Below are experts of layer 5 (counted from 0) of a mixture-of-experts language model. Rows are named router (the router's row for the expert), up (a neuron's input weights, with its number), down (a neuron's output weights, with its number) and show model dimensions 0-255. Each number is 128 + 24 x the weight over its row's rms, rounded and kept within 0 to 255.
After each expert's rows: "comes before" lists some tokens at least twice as common just after its tokens as in all text; "comes after" lists some tokens at least twice as common just before its tokens as in all text. This comes from a sample of Wikipedia text that the model never trained on. Tokens count by the router's weight.

# expert 13
router [140 125 115 132 120  82 172 104 112 143 145  89 122 129  94 130 154 127 162 112 108 160  87 151  84 110  81 145 141 158  99 124 109 114 152 100  99 183 140 132 104 139 157 181 134 114 137 105  70 139 136 110 130 123 135 133  85 103 100 108 154 131 105 124 105  99 141 138 132 101 141 145 133 136 119  95  91 167 151  81 124 146 129 137 113 163 159 106  85 137 133 104 105 138  78 119 121  98  93 118 103 128  85 156 118 134 143 136  88 164 140  73 104 138 162 117 137 121 111 106 142 160 142 129 175 123 143 148 131 148 126 132 131 111 147 107 114 129 132 144 141 118  91 111 173 166 109 125 137 133 102 150 102 107 124 115  99 134 148  86 143  87 116  94 103  81 178 156 135 115 133 125 137  91 138 136 157 154 148 145 106 154 167 173  78 141 146 126  81 146 111 161  92  82 102 148 177 106 130 139 150 108 128  86 114 123 115 149 163 134 149 122 137  92 134 143 111 169 122 148 121 132 163 162 102 155 131 147 131 111 171 107 106 158 111 136 132  87 108 158 135 131 113 122 129 159 136 126 120 141 126 119 135 106 128 135]
up0 [128 144 129 147 140 132 105  69 125 114 113  96 122 146 171  99 132 154 129 125 133 123  97 155 106 138 176  83 129 162 140 106 142 132 131 110 155  93 118 109 123 129 156 149 101 113 204 161 153 158 171 131 125 103 181 137 155 141 115 151 117 134 156 138  87 160 177 104 159 107 149 182 143 145 148 132 119 146 123 127 156 134 127 103 134  84  98  99  99 126 124 117 137 105 129  97 109 165 117  95 127 165 159 138 161 168 120 112 108 138 151 131 173 170 139 147  94 120 171 135 112  99 111 137 135 157 201 122 108 118 140 105 123 145 117 154 109 162 102  91 123 145 158 143 141 121 126 102 102 122 153 121 155 149 117 131 122 130 118 143 157 117 192 104  82 102 141 127 135 104 112 154 125 161  91 154 110  88 130 139 150  89 143 119 102 107 118 133 127 165 114 122 126 153 150 121 143 116 109 104 118 174 117 129 146 112 125 120 145 157 140 125 165  90 136 108 131 141 109  68 175  94 110 131 119 119 148  99 166 136 141 138 143 116 134 137 184 167 124 122 109 127 115 137 111 130 153 130 157 124 150 119 104 143  94 116]
down0 [115 151 115 123  89 130 133 156  78 110 143 159 153 119 121 178 170  92 144 103 181  95 132  99 125 147 124 151 124 153 105 123 135 148 108 109 164 122 156  64 123 124 163 116 123 137  95 120 123 144 135  96  96 119 127 136  81 130 122 118 131 170 132 141 140 121 165  95 108 127  94 135  94 146 149 126 108 116 137 127 133 151 148 153 146 113 154 136 138 126  71  76 120 151 150 106 127 133 163 107 120 105 144 104 174  70 157 148 133 114 105 130 139 138 126 157 115 132 100 107 109  81 135 135 137  89 131 108 167  91 104 157 150 113 116 110 164 118  86 124 115 120 113 127 176 128 137 102 121 125 116  78 158 156 114 104 128 105 127 135 139 121 132 105 110 160 100 150  82 123 163 125 122 140 164 132 121 157  96 105 134 114 139  93 127 147 124 124 111 145 135 168 135 113  68 115 138  64  68 120 106 163  95 190 138 138 165 136 122 102 162 150 117 126 131 162 123  95 142 108 113 103 125 116  99 146 141 161 166 148 115  92 119 112  99 115 111 152 130 113 130 128 123 151 114 101  93 129 119 142 106 138 136 126 148  74]
comes before: "19", "20", "00", "18", "′", "″N"
comes after: " |", ":", "°", "′", "1", "3"

# expert 35
router [125  90 130  80 115 144 115 156 118 166 139 160  95 116 119 166  89 138 107 135  95 154 133 112 165  94  92 133 153 146 141 123 146 168 115 136 127  87 146 116 175  84 103 143 154 130 158 124 124 138 117 151 159 154 105 139 167 101 102 107 143 136 152 124 131 104 140 117 103 100  90 104 137 139 151 109 105 162 115 121 104 180 125 144 166 106 120 153 156 175 105 137 102 160  89 139 123  97 127 160  85 174 153 137 141 133 133 104 110 104 100 100 130 114 159 161  90 130 108 131 149 101 116 135 150 107 140 102 114 133 136 121 165  82 150 139 126  78 104 146 113 152 144 143 125 166 134 102 102 157 115  81 144 109  95 130 101 106 137 137 101 118  96 127 151  99 147 133  84 162 116 132 159 121 149 140 129 176 121 157 131 159 140 139 121 148 122 114 125 131 124 147  92 139 137 153 110 181 163 143 121 149 120 107 122 167 109 157 107 173 113 159 122 118 128 151 118 150 141 154 161 111 101 117 131 132 133 103 127 110 175 119 104 137 105  90 125 112 131 119 183 140 123 115 169 137 108 112  83  96 128 150 160 178 136  85]
up0 [116 129  97 133 131 119 136 141 122 125 157  94 152 135 133 141 132 134 125 145 124 122  80 115 102 130 121 129 115 144  74  94 102 117 118 112 153 168 128 143 139 142 152 136 162 118 117 126 138 109 166 163 113 133 107 106 145 141 127 173  92 110 165 125 118 130 141 152 132 160 149 118 181 121 118  75 147 106 138 146 103 137 144 150 126  59 135 138 105 115 163 181 151 107 129 110 145 158  90 114 110 109 148 114 153 104 143 119 107 128 137 136  75 127  89 144 130 120 134 124 121 172  85 149 103 105  79 149 136  97 165 122 144  95 146 176  95 190 139 156 101 133 142  92 120 119 137  98 118 113 134 166 119 111 143 111 158 108 140  75 143 105 128 113 139 101 137 145 121 140 178 150  74 117 103 119 106 128 132 131 163 147 134 162  81  61 121 102 175 126 109 139 121 154 101 138 127 144 124 111 150 127  90 128  76 161 103 153 122 133 121 122 133 129 108 109 115 184 127 121 119 118 117 138 136 119 151 114 136 128 148  99  78 114 136 149 172 138 110 107 133  81 130  98 130  90 127 113 142 144 103 149 141 185  88 118]
down0 [167 128 156 162 153 123  85 141 111 182 132 121 147 137 148 101 110 127 173 112  99  90 130 163 150  92 126 135 115 136 161 138 143 124 123 131 123 119  88  94 119 128 104 149 127 150 149 120 132 100 123 118 136 145 113 145 139 119  91 141 137 147 118  98 127 124  94 112 169  97 115 152 116 137  57 148 104 144 176 106 117 142  96  88  91 124  86 141 114 137  92 147 163 116 172 144 110 107 126 130 145 154 105 136 123 128 130 130 124  87 153 154 109 128 104 142  97 146 121 107 130  92 140 119 159 129 151 153 165 126 102 142 130 129 136 109 145 137  87 136  85 150 163 126 126 118 149 129 148 148  95 135 150 146 167 113 188 134 165 172 124 145 108 132 172 127 125 135 128 173 134 143 121 136 126 141 121 121 121 153 165 132 148 116  97 122 150 115 113 160 171 113 153 150 141 161 128 134 139 159 113 148 168 155 116 116 123  71 157 113 141 111 128  94 161 136 158 102 124 147 136 153 114 116 159 135 122 169 141 125 110 142 128 149  86 175 147 142 133 138 144 128 104 142 185 180  95 139 124 142 115 123 129 138  86  27]
comes before: "|", "-", " ", " List", " The", " Born"
comes after: " |\n", "\n", ")\n", ".\n", "%", "==\n"

# expert 49
router [115 160 136 136 116  93 145 166 130  99 123 164 121 172 149  99 141 173  90  86 162 140 153  98 118 159 104 114 132 113 172 119 115 132 141 127 105  78 171 100 150 105  96 174 127 140 110 103 131 139 149 137 104 108  90 112 146 102 118 102 141 111 135 114 134 102 116 134 125 153 120 136 131 151 122 117 131 136 106 103 152 153 101 162 134 112 180 162 145 133 100 113  74 124  92  87 157 122 130 103  96 156 151 125 101 141 143 128 128 115  88 103 114 132  96  67 110 150 112  66 108 148 159 124 135 127 175 132 166 152 172 107 121 112 113  88 138  99 113  76 140 104 139 113 148 129  90 125 132 109 116 113 112 121 155 166 121 139 128 109 121 129 113  96 113 145 141 130 153 106 117 114 124  98 115 162 144 150 128 113 155 134 124 139 104 148 140 111  97 110  91 156 142 141  91 126 126 142 147 143 115 107 143 111 100 161 103 128 118 150 134 130  83  90 124 151 148  82  94 144 154 106 124 105 137 159 106 148 119 125 108 104 123  88 100 137  63  71 138 163  95 107 123 161 131 162 101 103 153 102 144 150 143  97 131 124]
up0 [ 97 141 141 135 133  87 138 138 133 140 154 134 134  89 130 151 144 165  98 102 136 112 155 126 102 122 147 121 136  96 130 101 105 134  69 133 110 107 133 133 103 151 123 144 139  97 101 130 124 131 115 148 128 145 141 123 162 153 172 179  57 149  73 131 130 155  96 133 123 103  93 145 160 139 105 112 135 112 153 143 117 115 168 116 120 137 108  77 111 134 155 119 160 148 154 138 146 162 150 113 120  83 160 127 102 137 121 124 139 152 148 111 130 112 158 141 133 112 166 146 107 106 115  67 119 138 133 122  98 188 170 164 152  85 102 140 167 115 108 148 122 108 121 130 148 133 144 143 124 147 152 135 137 132 164 129 145 160 170 135 105 118 110 115 149 142 143 133 161 123 137 122  88 114 151 121 127  98 114  91 137 112 110 130 138 151 111 150 116 133 113  97 119  98 152 124 129 117  66  91 164 112 140 147 163 137 115 137  88 112 115 125 168 117 178 111 158 111 133  97 138 134  98 162 147  96 132  65 108 176 120 188 121 161 141 135 130 129 192 123 103  94  74 115 131 112 159 130 140 128 159 154 139 141 124 134]
down0 [127 149 143 139 121 119  92 114 136 101  77 133  85 135 135 132 160  75 117 126 135 140 129 103 119 115 147 150 133 111 104 166 148 183 123 110 137 159 127 133 158  96 124 154  94 139 114 130 125 117 136 148 113 116 137  98 155  73 118 165 155 130 128 136 172 148 127 152  90 146 179  71 120 106 110 103 148  87 127  72 121 118 103 115 131 111 150 165 132 154 161  87  88 141 120  79 139  95 127 175 117 116  98 153 142 136 113  92 135 127 124 173  94 134 132 123  86 141 104 119  89 161 115 129 105 113 139 103 124 154 146 103  98 102 120 131 104 125 120  80 150 146 119 110 110 131 146 129  75  88 105 135 144 134 126 125 121 122 118 114 140 129  83 141 122 132 124  93 125 140  91 146  97 101 135 150 126 144 128 110 129 127  92 123 121  96 172 144 156 102 166 120 180 162 119 126 116  77 123  90 144  92 148 111 158 148 106  83 117 121 143 127 109 149 106 155 129 161  82 120 141 151 163 118 150 133 113 180 143 114 149 102 173 135 122 166 138 128 172  92 119 121 119 112 152 102 128 107 131  78 130 130 126 119 119 159]
comes before: "-", " •", "″W", " Date", " Born", " Votes"
comes after: "\n", ")\n", ".\n\n", "′", ";\n", " information"

# expert 68
router [108 114 123 110 134 153 177 125  98 155 121 147 124 124 138 160 167 124 109 144 121 138 152 107 147 102 131 133 125 157  75 126 141 122  85 116 143 153 151 102 159 145 155 108 124 156  98 129 142 136 163  99 191 124 116 155 151 123  92 145 127  87  80 118 105 134 153 140 117 140 131 105 109 123 119 172 117 144  96 156 172 121 156 138 155 147 146 125 171 186  82  96 137 166 120 129 115 126 106 128 130  83 103 143  95 159 151 108 140 126 118 156  92 165 146  87  99 149 131 123  94 100 121 119 119 154  93  73 112 154  80 165 119 113 100  92 110 149 123 126 150  69 113 149 120 107 140 113 131 126 116 117 170 125 165 115 119 130 136 123 164  99  98 103 127 109 116 135 125 115 105 122 145 126 127 140 127 140  82 168 155 151 128 178 130  97 145 112 140 141 157 136 180 120 110 114 119 128 143 147 153 112  93 148 126 149 113 145 171 104 106 150 139 114  85  93 120 152 122 163 119  76 165 127 116 117 135 105 108 105 147 183 106 117 105  81 119 134  95 123 123 131 180 133 136 149 112 127 113  95 125 134 125  95 146 114]
up0 [130 142 115 109 148 134 102 110 121 148 153 154 129 154 118 157 137 156 132 161 149 155 168  95 116  95 166 120 123 107  87 120  98  74 106  95 137 163 101 154 125 154 106 137 119 132  94 156 131  84 122 141 129 134 131 119 147 159 106 130 121 115 121 135 125  91 169 124 150 152 117 122 134 117 110 111 130 147 155 124 112  97 125 126 180 115 116 163 114 146 107  99  97 127 103 140 169 154 159 165  85 164 165 152 120 117 119 122  75 131 110 107 133 156 126 128 161 130 126 126 164 126 140  80 115 131 128 106 134 152 117 127  72 123 115 111 176 122 129 136 132 113 128 141 209 134 169 102 118  91 132 171 116 155 128 148 140 106 158 175 132 116 130 135  57 148 121 130 157 143 111 128 109 127 133 102 139 164  93  95 106 117  97 125 120 118 111 109 100 145 152 155 117 110 128 152 161 132 146 122 145 133 116 112 122 108 122 115 148 140 186  97 107 124 137  98 162 138 104 118 147 150  89 132 167 172 115 156 147 121  75 130 129 116 101 160 156 128 162 126 126 127  89 151 106 148 163  86 114 121 184 186 114 140 112 134]
down0 [135 108 143 147 121 125  98 145 122 160 151 142 118 112 133 102 105  98 170 127  77 112 134 151 161 106 107 114 136 172 111 141 111  82 144  99 134 137 143  85 121 139 167 130 105 104  93 102  51 143  84 102 131 127 133 142 154 142 131 120  98 140 120 142 135 165 158 151 174 136  97 102 145 156 113  96 136 166 136 155 136 127 145 122 109 127 161 189 103 119 148 128 119 135 163 163 125 104  87 135 118 120 112 123 118 127  93 104  87 129 124 120  76 138 125 103 145 188 101 106 133 115 150 155 121 116 146 116 159  87 153 127 149 113 136 149 201 122 141 111 124 108 123 116 110 119 155 164 155 114 162  54 119 105 132 145 156 108 165 122 115 144 129 153 132 135 104 141 127 166 136 119 120 107 170 163 162 126  99 141 142 112 110 121 135 126 128 112 102 132 129 132 146 133 134 120 121  84 141  90 160 115 156  84 132 141 146 145 178 141  99 108 137 149 113 149 172 125 103 156 108 111 139 143 143  90 111 117  97 135 146 131 147 108 161 129  87 136 147 106 141 122 118 103 124 155 105  91 102 178 110 122 105 133 145  77]
comes before: " |", " |\n", ";", " —;", " of", " |\n\n"
comes after: " |", " —;", ".", ";", " R", "–"

# expert 47
router [155 156 111 160 127 133 160 114 136 106 101 143 127 155 122 135 135 108 126  74 147 140 137  84 180 106  98 149 104 139 131 155 103 159 111  84 146 168 132 128  93  98  98 132 122 140 124 134 156 127 123 137 138 130  95 137 133 130 100 128 184 128 114 133 104 149 134  88 143 149 111 111  87 145 155 125 117 114 131 122  97 131 152 161 141 128 169 164 177 155  94  97 142 131 163 135 137 113 131 104 137 110 129 110 108 171 156 142  95 110 117 137 169 119 155 138  85 161 129 158 108 168  97 109 133 121 113  89  98 150 125 134 158 124 162 106 147  88 168 158 133 133 148 176 140 114 137 130 105 124 135 103 118 139 166 134 116 119 150  77 168  96 129  73 123 100 160 163 117 113 122 127 140 106 107 153 118 133 138 149 159 134 155 137 133 100 147 113 123 100 123 152 159 108  76 127 115 110 102 129 149 175 165 134  96 115  94 144 117 137 124 128 142 131 115 137 106 146 129 156  87 123 178 101  89 150 151 124 104 105 162 140  89 114 101 117  86  79 149  69 134 146 167  99 158 140 130 141 128 178 131 108 116 120 102 113]
up0 [109 168 183 112 158 115 140 146 161 123 122 124 167 138 102 115 143 130 157 139 125 105 103 103 134 144 155 113 123 119 112 113 145  91 146 142 139 119  87 161 119 134 140 120 101 140 162 134 184 181 164 127 153  82 142 118 120 158 124  94 126 127 131  81 107 140  98 159 122 105 113 118 133 139  74 154 164 157 155 107 126 126 151 105 126 119 150 119 120  77 121 111 159 107 156 153 107  85 145 153 174 122 120  99 165 137 141 132 139 167 114 110 101 145 177 122 128 125 109 115 116  94  58 135 107 136 140 120 130  99 140 114  99 144  94 124  97 151 142  90 124 125 124 150 134 145 147 110 126 117 153 162 135  92 116 126  89 142 131 153 130 158 128 164 150 135 109  93 160 138 157 122  92 127 115 110 111 150 157 161 143 140 125 130 148 130  94 105 122 129 100 120 127 163 135  76 119 100 101 102  80 151 156 102 117 122 146 122 131 108 159 104 152 130 128 100 124 101  93 111 146 133 125  90 153 115 146 173 145 126 105  88 149 130 127 148 123 122  98 133 165 151 104 232 128 110 126 114 133 121 145  97  86 109 114 123]
down0 [128  84 141 189 126 127  70 128 151 160 112 155 138 134 140 192 159 139 161 109 163  72 183 111 160 143 153 127 119 137 157 181 139 130 140 116 107 110 124 116 141  87 107 127 106 102 178 145 142 173 119 147 114 141 123 107 131 126 143 110 150  90 144 139 105 145 120 156 141 152  80 167 137 143  97 131 120 149 119 162 155 149 149 142 168 140 164 129 129 119 133 143 128 112 110 108 101 123 112 107 135 104 124  96 111 133  91  99 135 128 123 135 114 128 110 131 156 100 107 134 129  99 102 115 147 156 127 155 169  98 142 109  98 106 112 109 152 126 134 136 116 147 129 153 131  99 114 135 111 139  89 139 148 160 100  98 140 129 114 152 150 100 133 139 116 115 110 125 122 172 133 120 144 123 100 138 116 103 127 173 135 119 170 105  98 121 112 126 157 139 139 106  94 113 144 120 129  95 168 102 125 178 100 136 153  97  98 131  67 106 166  70 168  91 115 163 179 128 121 125 150 103 125 118 151 150 111 147 136  76 161 111 151 159 124 122 116 104 120 127 118 115 127 154 126 150 127 133 157 136  79 127 129 112 132 200]
comes before: " ", " -", " but", " $", " www", " Majority"
comes after: " |", " |\n", " No", "0", " on", "|"

# expert 23
router [171 145 109 145  88 160 123 144  95  99 113 150 108 139 136 122 161  85 136 139 146 160 140  90 163  86 153 101 102 154 115 105 118 141 134  91 157 142 162 131 139 137 133  79 134 145 103 147  86 154 132 135 135 170 111 131 139 154 103  95 124 112 111 123 155 109 139 127 130 160 159 105 132 151 141 125 124 113  99 106  80 109 151 165 150 133 127 124 128 113 117 151  93 120 136 176 150 155  98  96 136  84  88 141 113 148 132 110 161 112  75 117  97 107 141 101 163 127 136 116 123 172 180 144 130 137  89  92 134 166 111 142 118  91 133 123 139 120  73 126 148 104  98 168 105 136 137  99 123 158  99 140  86 144 161 111 127 137 150  86 117 156 142 149 145 169 127 141 130 118 161 146 149 159 121 124 128 154 192 132 156 128 142 161 106 153 173 140 157 112 127 179  92 114 102 158 161 150 130 174 141 126 140 133 103 132 143 124 142 160 158 128 127 142 150 110 135 137 120 113 146 108 133 125 113 141 164 118 113 109 128  77 116 156 119 162 166  86 138 117 120 168 132 133 126 131 157 129 134 186 117  90 123 124 111 110]
up0 [141 134 102 145 159 136 148 125 134 162 157 126 151 126 161 146 128 149 140 186 136 147 126 135 146 119  59 105  88  93 134 127 135 153 150 150 130 122 106 140 174 129  88 151 167 147 156 147 129 135 136  95 113 117 173 120 115 122 126 112 159 127 122 139 108 184 158 153  96 110 119  88 123 170 142 142 107 189 160 134 174 108 155  75 145  65 141 102  96 159 115 124 140 172 119 156 149 149 127 134 160 116 162 138 120 147 109 113 119 167 102 131 142 117 140 102 166 101  90 145 143 117 112 100 137 117 136 136 115 119 150 113 149 116 114 147  89 131 121 157 156 108 123 147 141 112 149 137 123 136 115 126 120 130 125 127 100 123  92 141  97 129 169 153  94 168 107 163 120 100 118  91  84 110  97 138  98 105 113  85 139 116 131 117  74 120 123 126 130  91 120 131 131 132 169 180 146 157 149 152 140 139 148 140  91 169 156 120 144 166 142  94 144 101 125 122 132 116  97 149 150 128 103  97 145 138 146 143 116  99 120  91  91 127 121 178 105 128 156 121 148 159 118 110 147 150 120 133  75 125 129 164 145 150 162 121]
down0 [132 162  86 131  86 194 137 148 118 113  88 125 168 121 153  95 168 119 122  99 127 106 140  87 113  91 116 143 134 112  99 132 124 124 133  84 146 110 107 152 148 142  95 120  74 129 128 177 109 123  60 138 112 104 129 118 144 109 141 108 120 120 106 184 157 108 164  74  43  96 124  97 115 106 127 164 121 111 100 140 147 145 183 118 114 131 133 143 164 161 104 120 125 117 128 130 134 122 160 139 140 156  88 171 171 109 113 147 113 146 107 135 144  81 131 130 118 133 136 130 151 111  88 109 118 158 139 127 130  82 140 116 134 104 153 143 138  97 151 127 134 132 136 156  95 116 116 135 115 105 131 133 143 154 142 147 104 136 153 177 143 139 110 124 136 116 120 139 130 146  93 135 168  97 112 103 103 101 129  95 151 147 113  99 118  71 120 106 144 112  99 126 175 146  86 130 181 114 104 102 115 122 140 143 153 138 105 135 144 147  71 132 111 142 139 105 127 137 102 124 140  99 127 126 117 147 167 133 116 129 147 135 166 120 136 122 119 113 137 129 120 111 143 169 124 112  97 176 174 114  97 157 135 150 136 136]
comes before: " |", ".", "–", ",", "0", "th"
comes after: " ", " (", " $", "10", " −", " £"

# expert 3
router [138  95 117  99 149 107 180 106 162 161 145  96 108 113 115 127 170 135 157  82 120 139 111 124 139 135 132 128  93 160  89 137 104 142 103 129 129 157 131 120 119  99 121 137 187 145 126  99  84 119 121  91 142  98 131  99  83  96  98  90 137 170 145  88  88 154 168  92 130 126 144 136  79 150 134 126 137 156 128 116 144 156 111 107 152 127 137 148 104 140 146  99 126 114 162 103 107 122 123 143 129 143 139 125 147 152 167 127 141 142  99 120  93  98 156 149 119 123  88 144  77 134 113 126 133 121 120 123 151 157 112 139  79 125 158  95 187 103 106 143 166 115 106 126 144 126  92 123 138 106 131 109 143 146 158 126 115 118 181  89 141  74 128 114 156  70 149 162 134 115 143 117  63 129 105 150 147 148  91 145 106  98 134 156 134  90 139 165  93 152 126 150 133 118 138 135 138 124 127 108 177  91 145 112 109 147 152 155 121 145 114 160 117 131 168 140  91 169 122 148  89 143 100 147 141 156 144 140  97 130 114 130  79 117 148 138 123 127  87 113 120 136 121 142 136 152 115 119 104 133 129 151  96 103 161 117]
up0 [124 116 120 161  94 170  98 156 168 112 126 139 133 147 118 140 119 158 123 161 137 107 122 130 167 158 139 129 156  90 120 169 109 106 149 167 103 135 158 146 164 140  95 111 111 180 176  79 117 108 168 108 116 164 147 150 134 103 143 107 134  82 138 122 131  80  98 116 190 125 101 143 136 118 143 133 101 141 108 167 115 125 173 144 109 151 103 139 148 127 117 139 137 172 134 146 139 175 114 166 116 141 103 152 110 112  90 128  55 159 107 122 111 132 157  95 133 144 111 132 149  90 148 133 115 135 112 188 136 150 139 141 140 130 115 118 103 126 126 127 119 101 142 162  76 143 165 137 124 159 114 100 101  83  92 124  97 129  90 117 101  91 109 134 124 130 158 110 123 157 121  99 160 126 101 147 169 131 146 146 121 156 118 158 146 159 101 122 141 134 112 135 123 124 160 130 121 179  94 129 127 131 131 137 136 138 157 151 130 150 107 113 120 117 110 147 114 110 123 144 105 130 124  98 171 149 102  51  79  95 169 158 149 139 136 130 127  96 135 137 139 128 115 158 135 121 103  77 151 120 121 118 125 136 111 138]
down0 [124 128 103 122 128 154 111 107 112 122 159 127 116 134 132 161 117 166 114  79 103 121  98 113 145 127  83 162 154 146 146 174 117 122 106 104 156 124 116 135  99 114 104 117 102 143 157 101  87 120 123 133 136 104 136 115  74 163  96 141 132  94 109 127 128 130 122 143 116 134 122 146 144 118 124 148 136 167 121 167 145 153 159 131 116 113 114 150  92 149 135  94 114 125 113  92 110  99 146 159 146 150 126 154 128 105  78 145  87 155  60 112 104 161  97 128 112 130  86 104 101  83 141 166 160 112 160 137 152 101 106 144 133  95 131 163  95 113 107 127 107  79 139 162 100 164 138 140 135 124 108 150 144 107  76  97 110 108 153 159 137  81 129 139 189 138 155 139 101 157 142 162 156 129 147 141 112 179 101 155 168 143 106 127 143 142 117 100 102 145 126 141 148 115 111 134 140 136 123 120 105 173 164 127 132 137 108 109 125 143 135 145 144 122  74 140  77 126 106 128 126 108 118  91 133 140 144 100 130 111 169  95 160 165 120 143  90 113 142 139 133 166 136 131 132 108 103 132  92 142  85 141 151 154 158  79]
comes before: "20", "19", "1", "2", "18", "3"
comes after: " |", "|", ";", ",", ":", " in"

# expert 5
router [122 169 132 167 103 162 112 108  93 165 141 112 128 103 105  92 177 105  71 132 155 108 103 134 112 100  94 116 135 154  94 125  82 119  95 119 167 166 102 139 148 156 117 123 104 207  99  94 103 162 113 104 117 141 137 153 104  92 167 112 167 117 122 133 127 138 108 124 128 152 101 122 142 151 131 106 135 141  60 135 142 135 111 154 125  96 135 112 172 138 142 158 115 116 126  93 133 127 114 128 108 170 108 177 100 118 121 156  96 103 119 117 132 164 170 150 159 181  86  94 120 130 156 135 151 169 150 113 118 117 128 147 135 164 130  87 134 137 129 155  97 123 148 141 106 124 131 116 102 140 127 118 133 105 111 144  99 110 165 140 131  94 103  85 136 159 111 133  91 137 116 140 147 107 114 149 101 123 110  92 122 159 155 141 138 115 165  97 128 105 135 168 131 134 122 104 153 145 167 107 134 139 129 163 130 121 151 157 129 153  85  83 104 135 139 103 104 173 136 161 108 103 104 120 115 114 129 124 135 125 116 134 141 143 128 112  96 104 124 133 142 111 159  85 161 156 117 102 161 134 152 116 161 128 159  99]
up0 [133 136 146 148 127 136 127 103 122  88 143 149 132  96 206 154 110 115 103  94 129 127 106  92 151 134 113 117 119 148 137 134 103 117 140 128 131 131  99 152 136 120 108 105  96 140 128 140 104 144 108 132 110 167 144 111 120 160 126 129  74 125 176 133 127 141 126 174 126 110 129 127 123  89 139 110 126 150 131 117 123 133 119 179 101 132 106  87 136 114 168 139 105 123  98 119 148 117 163 107 143 152 135 118 137 147 154 129 131 128 165 106 118 146 111 118 123 132 137 141 169 118  85 118  76  85 140 103 117 127 131 154 103 140 124 142 170 147 123 112  78  85  86 111 185  81 176 106  74 125 147 159 151 139 113 150 109 129 112 160  68 100 123 115 156 210 145 182 111 128 149 123 135 170 118 145 145 116 169 107  68 130 117 118 142 106  96 146 128 124 119 118 152 114  93 135 167 155 170  95 112 144 196 134 104 139 112 116 122 116 137  96 134 131 171 131 151 125 150 113 129 109 114 104  96 133 139 153 110 112  98 128 142 107 131 173 164 133 130  88 144 142 107 107 114 112 124 127 148 111 157 155 125 135 130 146]
down0 [149 117 142  85 109  85 133 120 118 159  90 164 140 125 114 110 105  88 109 138 130 140 136  93 115 145  79  88 133 108 175  94 121  89 112 117 119 102 109 123 130 144 126 146  97 154 111 147 119 140 105 124 115 148 112 134  74 117  79 141 106 150 137 121 118 116 132 168 136 172 111 127 125 121 118 151 114 101 145 130 122 162 133 105  93 142 144  85 161 127 145  90 156 147 123 139  90 147 155  73 148 121 129 182 156 137 135 154  82 133 146 123 109 102 186 163 134 105 108 150 165 152 154 116  84 105  85 123 112 122 101 124 144 130 145 161 117 131 125 144 156 104 152 120 132 135 148 141  91 171 127 129 144  97 161 170 134 155 154 129 158 127 146 118 124 110  79 149  82  89 139 130 114 142 107 125 107 120  82 114 119 112 180 152 144 149 153 138 128 128  94 136 150 108 109 101 158  88 140 127 157 128 131 113 132 142 153  84 130 131 140 120 171  85 159 139 132  97 135 118 148 108 151 111 118 159 170 107 140 116 107 147  97 129 107 138 107  93 113 176 107 157 108 153 141 126 100 157 100 125 186 146 101 111 151 134]
comes before: " |\n", ",", "it", ")", "\n", ";"
comes after: "–", "20", "19", ".", ":", "18"

# expert 30
router [149 121 114 139 104 162 156 161 111 125 103 143 147 139 140 139 157  70 152 137 133 166 122 110 136  94 125 105  99 126 104 124 165 125 116 102 153 104 131 129 151 136  92 103 134 139 108 164  96 156  95 128  88 167 107 146 170 116 109 126  99 144  98 147 169 138 158 130  85 134 148  98 135 128 144 154 110  99 126 134 114  76 137 132 154 104 123 142 153 141 125 159 127 142 149 154 154 178 113 141 156 137  76 137 139 168 142  92 131 128  88 140 129 131 169 105 170 146  99 112 159 114 144 170 138 115 130 149 102 162 128 130 111  97 114 113 148 112 112 137 118 119 134 164 134 125 125 106  92 132  86 181  69 123 134  88 130 126 179 162  90 147 176 162 124 160 107 162 136 126 140 111 132 163 119  85 134  96 167 123 163 136 143 110  85 129 148 153 165  79 116 156 100 102 123 135 144 136 128 177 149 129 128 142 106 140 151 120 148 149 148  93 115 127 152 119 114 168 115 160  89 125 120 120 114 145 166 139 126 124  88  87  95 158 128 159 122  96 137 104 118 139 143 129 161 152 112 137 133 159 100 122 112 143 161 147]
up0 [128  80 120 178 111 131  64 145 118  83 144 172 116 143 101 142 142 115 122 140 109 105 129 184 101 123 188 132 158 140 122 127 106 136 118 105 116 142 160 150  77 152 119 117 160 127 143 164 144 160 120 136 130 141 127 118 131  73 128 114 120 116 123 150 141 164 173 107 169 119 119 119 102 138  80  83 149 119 104 111 144 111 157 142 139 127 108  83 113 114 123 140 111 100  75 154 142 140 163 153 165 132  99 147 108 127 126 103 104  98 123 171 156 143 139 126 109 151  77 141 119 128 115  97 133 143 129 108 157 109  94 116 140 145  97 129 129 139 109  93 119 152  78 117 132 156  91 122 162 107 126 183 151 152 146 159 115 103 118 155 134 139 139 123 159 119 137  96  95 150 119 109 148 119 124 127 155  86 113 138 122 117  93 154 129 168 122 192 105 132 160 131 184 125 148 124 138  86 130 129 102 177 169 148 164 121 158 117  96 133 101 172 127 108 152 149 161 142 130 112 126 121 131 122 115  85 115 122  84 135 142 127 119 154 121 124 167 124 137 136 140 137  75 127 124 120 127 101 123 146 134 145 154 144 100 109]
down0 [154 148 101 131 156 146 138 147 121 167 128 128 107 104 154 130 172 134 154 132 114 148 119  74 144  90 125  82 148 114 101 104 149 103 142 107  99 107 179 120 117 120 138  99 119 129 123 149 115 152 163 138 111 120 137  93 139 141 155 121  87 149  99 151 179 133 174 142 102 117 151 119 145 121 123 152 118 119 100 124 140 126 131 108 129 121 109 118 145 154 102 140 137 104 121 190 120 167 123 139 140  96 136 116 123 123 171  85 132 143  90 157 141  77 134  99 142 181 157  85 134  89 126 111 126 113 107 136 148 146 113  98 147 136  72 101 154 148 141 131  99 118  89 150 145 119  98 137 152 127 145 142 117 140 141 108  94  70 135 104 125 134 165 115 153 138  85 131 115  96 171 148 142 128 138 142  92 113 161  95 111  99 125 115 113 114 135 111 153 114 100 138 118 172 116 136 117 106 101 141 127 111 161 164 145 121 145 113 187 143 134 132 149 204 100 107 166 183 114 114 153 169 126 166 157 127 169 106 143 109 117 117 150 155 143 128 150 137 144 133 100 120 136 180 117 158 165 122 145 144 140 134 132 104 128 168]
comes before: ".", " |", "–", ",", ";", " |\n"
comes after: " ", " (", "–", "10", " +", " −"